Experts of a small language model.
Size: 12 layers, width 448, vocabulary 8192, 124M parameters.
Experts: 1 pick a token, a softmax router.
Training: 532M tokens, 4062 steps.
Below are experts of layer 7 (counted from 0) of a mixture-of-experts language model. Rows are named router (the router's row for the expert), up (a neuron's input weights, with its number), down (a neuron's output weights, with its number) and show model dimensions 112-223. Each number is 500 + 25 x the weight over its row's rms, rounded and kept within 0 to 999. Numbers have three digits each.
Before each expert's rows: "comes before" lists some tokens at least twice as common just after its tokens as in all text. This comes from a sample of Wikipedia text that the model never trained on. Tokens count by the router's weight.

# expert 7
comes before: "-", "|", "\n", "==", "The", "="
router:503482503502478529475510497482504496555516541541465515474455479499531529470548472470492528515500533501469493465483499526491549543522512527504492470515534487500496505517514519470515491486479506535497466477490515508472489497474505446501457493518535443511487477542506470464531511518459564476526492482498479470511507456516454514501501497487
up0:526502504457494476527489500545520481480470499496483475508478530486474477505499526513539499498526526492481527515511480531551481517452532531487497462492479514529536510504474489495526481494480460526516517518490486495477505469479516468541503468524488430491461503508505531513514462496498497476513487520474561538524515514496509518500474490525
down0:491493458558514515535560467510478487498463468524496531514523471518474478467467464502522502520517502522477498486536532522511517467462480494519494462496498474527486526518489502439524512515481435514484525555500525532484528533495448501486486509531508468484524497495467503482507488500498532482526526513531559477481523517502482488515509497532
up1:500496483507478502497499489474490522480496495503534505539499496504486503456460583540544476517494519487509515510491535459451461492491508542508488523520550519524465513505509495507518499492552463446491515484498462488510511474471460487535485508504498465442450488492538498485493490522525534517518543516479474487540474492502542545480480446502
down1:522493504502495460499468459499486460483497431470502505447500505497480514523471556501519524475514471488499485484506452543487496514483501477493505496501539507545455489456537448522500499485528544499515472476492467499521502464482552503509487452500514523465533521465502485485488480486504537528502504518487533470531491513518490529514533521531
up2:514502505444501490468495486493491524544465439478463495469533470487501515473554477462495499527510452499500521556487524489491533477479539524473517531496536501471513483529469511484463522511510521481503512500521504515534508455536484496505481510568505497466502532497490524527507485484463528518546501476474436511473474488548453527503490477496
down2:499556529476517480471493506534499503548493532505461505557504539466489494483534430528525483505459482470491522485500511469454494513500480487512528478506535523503475521473490572500495489441506509489473519496530532495435510484501502459479522501497487506518461478486525495511488523496468513490531478511499482486534474509520488501521464530520
up3:494507494511493493497494530489481481549519513469495479529520502520499484497443508492477491455509521501499476481501489516446504485503492528490526495491505462463475489489451448511554498488515499503505490476498513493471542509542464564469508493473502499455486533528463559435503445471517524511498516478495499519486504512537469535458488512476
down3:488480492480503521442486535518459481509518455487485471528499508479471487478466511490505492493492471470530502513445473499450492498536507501512521477498477541500524523508491477474520534478443488509501484491489509521491481510511482496576502519527489484494515496488472499539500487447496462499542491515495508466469506508456525541520529496478
up4:488470533470488464506506499505516535473464470488480517504505480501537494484518504455462517481483480484496488499490498513531447496523510500452450530490536489498526460516498512522472536499468502474514520489486487461507504526493493483571495510505496517464477492514455471501471503537507545539497471502497463515472501455526539484472523477511
down4:498508491522533537544451471500456487531484513535504504448515550513503567508506529526487520497497498447550486505489531485499502454519517491536500510506531509489506476519489493490546509506508488486516518508448463490491482512547451525470519536494490495537468514494508495513488496530518498540513505490471518483525470511505537495522478501485
up5:471527519499520517539481481531538485526511489445483501522495513490500511508523503484511434471494504527496512529537452490468497481502488488482505439463484479504460515510521511499493509506466498505523467498485502522526503521537526517544529492480502506490529528490496514489479536497494502525498499469540459522482529444506475451474535524543
down5:479491507475501511533487463483501558522475512460445488451461519502503493490496473520474492527477463533490520480512487511513480551471482490506544486532495528519504488497489546508463484501510484545502483479540499511524524506511502499519474479470509530513484489526466517497510493501484514477537501455555511493513470524510530498484503518501
up6:501462461536446546529502488519465518514533548527480517511493463519504517521487505486534475484512541520476497545522502489459486478489535524487507476530514491521486545503528506480536507482446480493486501505536531511494488493487468500448466505476508523499514449427498520508532514522529514525525460565512473501528495539492522496487482502548
down6:517498461484502487474470472494540510494485452499489518516493460484458457505487553490534526500523448489455513464497487476508503473507506501524531496464508470516492483510532510520507495485471484506494470482471488501528494529509491530516492486520538536510443500516492514469492508487469468516545523514474491470473480510530475515484518521491
up7:486496506502520479481502483522470522514548512494530542551531467484481465536553513510528541495536489511526518500512492494497467526513503468511527506451530473470465544490501526502508496489472498491478481510521537515523463513499513492501474519506481464542516473506497507483500514522503513500482506516539549465519491524493528488503455536512
down7:523442505439506466500517481498498474506481438500491492516491498529503498518524510485536497513507479502498487479491521486564499517504490469538500457482469514505490490482451499491493518512480492477503485514476500494537517514533484486502505502481486547510488535465505519464531504552466532477509557518517513518442528441485482530491499472473
up8:486516512522532493515496513478517439499463507535529488480528459508523523491511507470499471492523471535451516477495473558534470512484481485496482508501531520482510488480521527483492470499509487486483466522498528497476534486518511503486487498523538451507521501514510513491505450483502524460523514505491537486499468483481515495496475458519
down8:501468508473467489526473526501489549499490467517495485504474472461453534516513564522524527489484468490505551464525468485547509503511497489541542508447534476502516464547522465479483495451525513513535457514519518451523480463523501568524490477479494493514507474505470511499485476456445486487524549529480495512484489519466522520494483431514

# expert 11
comes before: "1", "2", "3", "4", "up", "based"
router:506506487493503520475518495513515512512495477505479547527499510495557504455505435429488495520493525548498484487505490517478484530498507544556476452514514518516518533556545555475507502483524495479525482472499548497513470555473518472489517465498471464500497515502492487500521493533462506459497471525521500511471458472534483520518544495503
up18:478501471467500523502452521532487502463464488504560474477481455445534536499499510494469489523515468568508527480492524512499494497470522491526475474540543499505527485538484496491545479505495507469522460497523481468503552427435503515495522508494484494464463493521531468442550485485503525484512466519478500519493497496529499439507457493554
down18:520504476501492535509529492525533508477498545496466508511516501479552538493518505460506507504502499471505536508520470513473527516514481536493515461496491503505499525502493487503537539477494479518474465515543514528490477549518554487497487506492525537498493492492534505519471481458459507494460500492501536512538489465527492504513520508515
up19:506486515503444470493514470493464505486487498493499513498475503507540509455502504512465490511490490517499524486503521497473485504507496493510508454533524492495493485490468504466521484464540492513513459489466442528473509497496504481493481485504478486507493515516497461511500530472476564486479519496504512460471553465541481495520504525467
down19:456491505534503481515531478492481533478539430528534503504459499453500533498529537475435510493486540485495479482475470511490475529530559494506489518502526504504491473500534534519486479502511509480488489502499435525530509502472413524547485534497467521492495511485472499501499502483530516506466482531510542496543524503503473522482490480538
up20:484486562509507508462499503528476523512522483466521508515489449454472506579505497497445469508494516501498473523499479481509515510482511462507485541514512530489472509450515489510487483489531515500488514503494533501534526463499550504501530446515509485517538534513493529521532520524516478497490532510493480472471451500453516457490524447526
down20:524517515491514460523434497492532531493496512499448488543513487513529507521517525539497456574549518543473477459492508483474534508485508525580490504500489508556490520520485489487526507529482505497537504513453475482520516497504480482492498487506480413523466471477536457488475541514488468496479530477543511463449476470538500467457495519541
up21:503483454522528494469503468488479453510529475503456521503526452511526514472460514499534497496530473486513454478541539476504544504507492494520498533546489509469513466526490489481533491520460490512477475475484540483489473484534527454550499487521512507527450482502542503534488460532531463530483486489506478484474467523519487501501492508512
down21:514480515492487472474497493488459503557541496518539489502554530545504517492486530439541476549509502470511446502536494482492492501461505523498537500476453500531467509499459497510512503503512522532491487508524565470540487474497550485502494490504495483500468460463535518476470500487499492501522501470465532478466511511504518446510470507532
up22:497477488478511513533491485499537461490486477469506531489494507485475480516531522469487505555482498506511506481474508513475461493516482447529521478459497509515519487487482479529529508498517515503521490468502493536499509495513515466506523458491454468450522478520519503541519504497469441521518467467519482487501499510496543535487450480504
down22:516501466467534522550477458503470538539477532485461507478457535515513505479509511493540489506495478481491473485459527471490529523534420486525517497510499518492507522493472501524521504510489539524514518429526491540501543510562472537484494495513500504528510467444445536491536492507506490516503480470482461513506477535488502519503485446466
up23:528517520502469498499510539502492545510581525488463553494505516537471515499489480501509508484509534496517484494534487492499528509506507493524503444487476491493527482508497513509465526503511466497462530465531500557492497514519551513490477549486555510513509476510509520491518481503512497483501475513485493466523524486529484535510497505465
down23:522475516477494493482518466514566503454512523519485507511496505518519461496499548517492531471523516489502518491512496478489507535480491494424473461498484482464540474532513509527482531513523512471475490495476486525513471506498493495479465477470524496503540541468521541515506522511502489480552518461500479500515479541452509471455451505483
up24:482521511493488523523491563474476522513491559505493515533471492497551488489448552537504482519491489514547483541515523463453446530406504508458533512454489490475506487547496540527518492559506504520509497520499492519484546480506494470511461464482460533519517473509504458512494507517501525469539487490523535544484458498505485497491509531532
down24:484510453540552485511508510531489475454485514461520522492465526484523475535510483489479538517511518501507482509499568471487498530524523479542489535522485504507490527513462527472512499537514529466507528470471514514532496534512535556495538491517462531516494440508469499502507497491496521497532502529481523472499483527518523477519495489486
up25:522468513518499456488471522537522470484490514508531478492534499507481527549540481494517503499505486450484494513523479535496485485502477468492477493502492513519443516486484494520474522556517492505515506518536536508472484516490539503518532463528518508471499471485526496530471485448513499500487513500520439485532469523474465496571474508513
down25:473518508497521517491495481519474478518467527502498509470481506478484468489507508502503469508480553501486462489484487519545504509520477508553480510515463519515492485495509477466490492483431510520494487508506506516481490514510478483527478492528501514515499519507480465480532515540502530470512495472537504501478491513528494483495493523532
up26:469513518486567485476541499454587517482493483511508480504503456505520546460505507468549535490512515500526480525483542474472538487533500474541525529505440508538535499496483490493467503465488508509517515506506486500500509526515502459477449466511501493509463489499512499517484539495512505497481555507477514506528458507467491520521470455506
down26:474498545509513512511534487522503531472518546519475501544482512494500550480472504508493492523516458507493486480515491494502551511458493476535531494500485480527510489519520462484485491495483524476495494470461516487520506537467484470535500479485452472500449490453477479465464510489505499512509438541482495515496516488494500491517486500487

# expert 2
comes before: " |", ")", " (", ";", "–", "),"
router:503469508479492561490534471533506469541504489506490523503457517505506498472508478484522537506476533497495447534483448495490525518549532500503488447531513519541524490517489562497486524469510501514478472458528495484462483506443504512522505495449502487493476520520500489459529482538503526475495491485493459501470473470507480520519531480484
up18:536537499508496496556483487465497427505532484532508526497467535537486468471494507511468493456515472520486477451506480505467516465543541501525522539519443522527505472475525468487546521488537520514530466508499554515523502498503507555479516539496507464504527483491496523491541507475447445526477469515505477477539503502469493512528520484501
down18:541486452474521497466533495502438513510534501505510516460468519518498461490482505543483534524516517520519511523512486483442504510520555489487495485497487474532509533537481514532522525498470504506503472449524526486528517517514503526538524530518482467489510521492494496465538500523515485489494454528488532470528539525494463518495487521509
up19:469500534461500472475550540528497493456496529518516479519483475493515497476520489486492513567489512468533525471465504508522529523537484472522478510495533485570524506502532533522489506503538523510554466505531523537527538507487474493506471518499512453507513514487456551485495489503479547525484507518484518492498515514564509479457531539513
down19:536522491487500534456469500506504478507522513534484528496528527520514515519520486515508513531482484455538488514478488489470490489468495507460499495486464461512542505553512475516499515478525514508563477485500523519542459509523430522484502512520486511486482495465470502515476505468534518496482505518483520512523493446496476504493484472498
up20:510465541436516476469482498482484498487523498492503491512516500501486485518560483481549478513472479509522519482512491534498446496500504470514503525464514542503520520525547456482481522514482475475498494512528475473477555470510509510454518476495465542457545475492481540471536531499522526526505493480500491503470509516503486512551449496508
down20:497504523515530507508484515484458483493477509515496453490528538498509509491449467488567500504547501478505473516471466477517481502485488478520522532480511500457509498458474521509521524474504464497484497505569515486516517502514517472485503511498464515530463477508552497502502484505478516501540497524544496528495499526515479527503492554529
up21:440494464478501482509545495522466488537542492507508501499475494535509567550513529462520509457501457530482509479502503540481529535507494461479473478531503549522503491514470481536473526517495492505448514523496455463489486477507482509527500513485487516554513487482498544494515470497473508477517480521522510456507478514512491516503535493494
down21:475511487493511503489545505486548480536525514510500510463487474477479518484525539476515473463511443489525522495499530487525513515527440488530455488505456492533517509496474513509519467445475506509513513470455493503502504539512508532479499522556464529494492525483550504473504522519536460516530529535516540484486505525484515501535484472540
up22:474461498540485513482519510479508498536540506481512512552504528528509433460542478482486456482498503517486502523478486527484566558480505453512513507530505490529531465492553516540516478538521510472478500503495517500507520533487511512506517526500503488493496458470492517498503506480514500498509530500515477559473453500493468493484550462533
down22:465486507482502468524503471539548515508508531485527538458531475484477498522516559474539499486468511503474485446476503523499513532515458489449541509465476448505479504520514478506512428509505475492449503477476560523515485473443513505525498509500447483511547470469502483538514508512480475482488499515515541507517484471471466501463510499548
up23:548474496479506518508518497518497528504477534489512500506494528491546538488472534539528487578494525520495482509501499540525493441498455500469518519487526483478495540457506482504516538483506523514498525514460494509547525536502494481468495476510506493498446531495496515509525489506460505483523519525511470482479495507476461532514513434493
down23:483479502486491510463485493446453544510514504512480456494461500484515511511474474500478490482474539464524507452517485461521536478518527479477558539480510517480501535491458489532512489477443536489456509559490497457467524547482476497505479488508478492532487510499527469503515511486475524491466484472470512520455520472497512490455494533516
up24:503446453414462486520500505516490490502467489495505515523477511483470491491532559465507505491574485504472503456504466501493572524502527501522474484482493494516532482505465504491497489554548494495527493531499441515474473521478543483526523481505480507478499491452540464505533440485482506505490505518483520516526521498484488467531512473498
down24:479473546512514514532503502510522513482548539474507494488468509480540492503508509523527575490488576523471539543501468479530526472445516483495462508480464510515517485472565521455529473531520498491433463493491522490470515493507497529519484451489529500506508496529475519521423524499507516497527520538491511470473510488491490479493530506545
up25:510532482523447507484510540505505498485496521472517492515500484545472492494476547480487517513479576463514470483510509512500521504521525526529507488516481510521559508489491532516495537489520515512489497508497454475470482491525521511488530507500550470535507501503482487543522494503466560489439477489503514500514505505488496501534507480551
down25:485507477514517524463487486524504513470504499495485526543484457536531488485529488505462480549454486482579531516492506506525531476470524482502490487507499505519519527472506458474526479481501507502518513484531504490479468476522499529506452485475451495487504532491525548475522526472503485507487489528495502514541512501482455482489455496482
up26:499515505447497525495482519461500481512539513550514480468514516480535509514478493508523486508522482516498501530524475509497469469510495490515498509517506556501527483518473505476492510503527519483454511490506505485509504524495462528458547474445510505497451509511525492495489504538470503516497501526464504524473511481499488530521513498522
down26:465469517494483560505462525501521457450501507501511476464504467502501492509483500555490503507459487480492474522527525446501537494473517530521512507495487501493500462492540518486529491511511496489455511505527514483475468531519538531528521506491500545561520515522482514510481501462498507496466494475457534537478511510532504530520511563504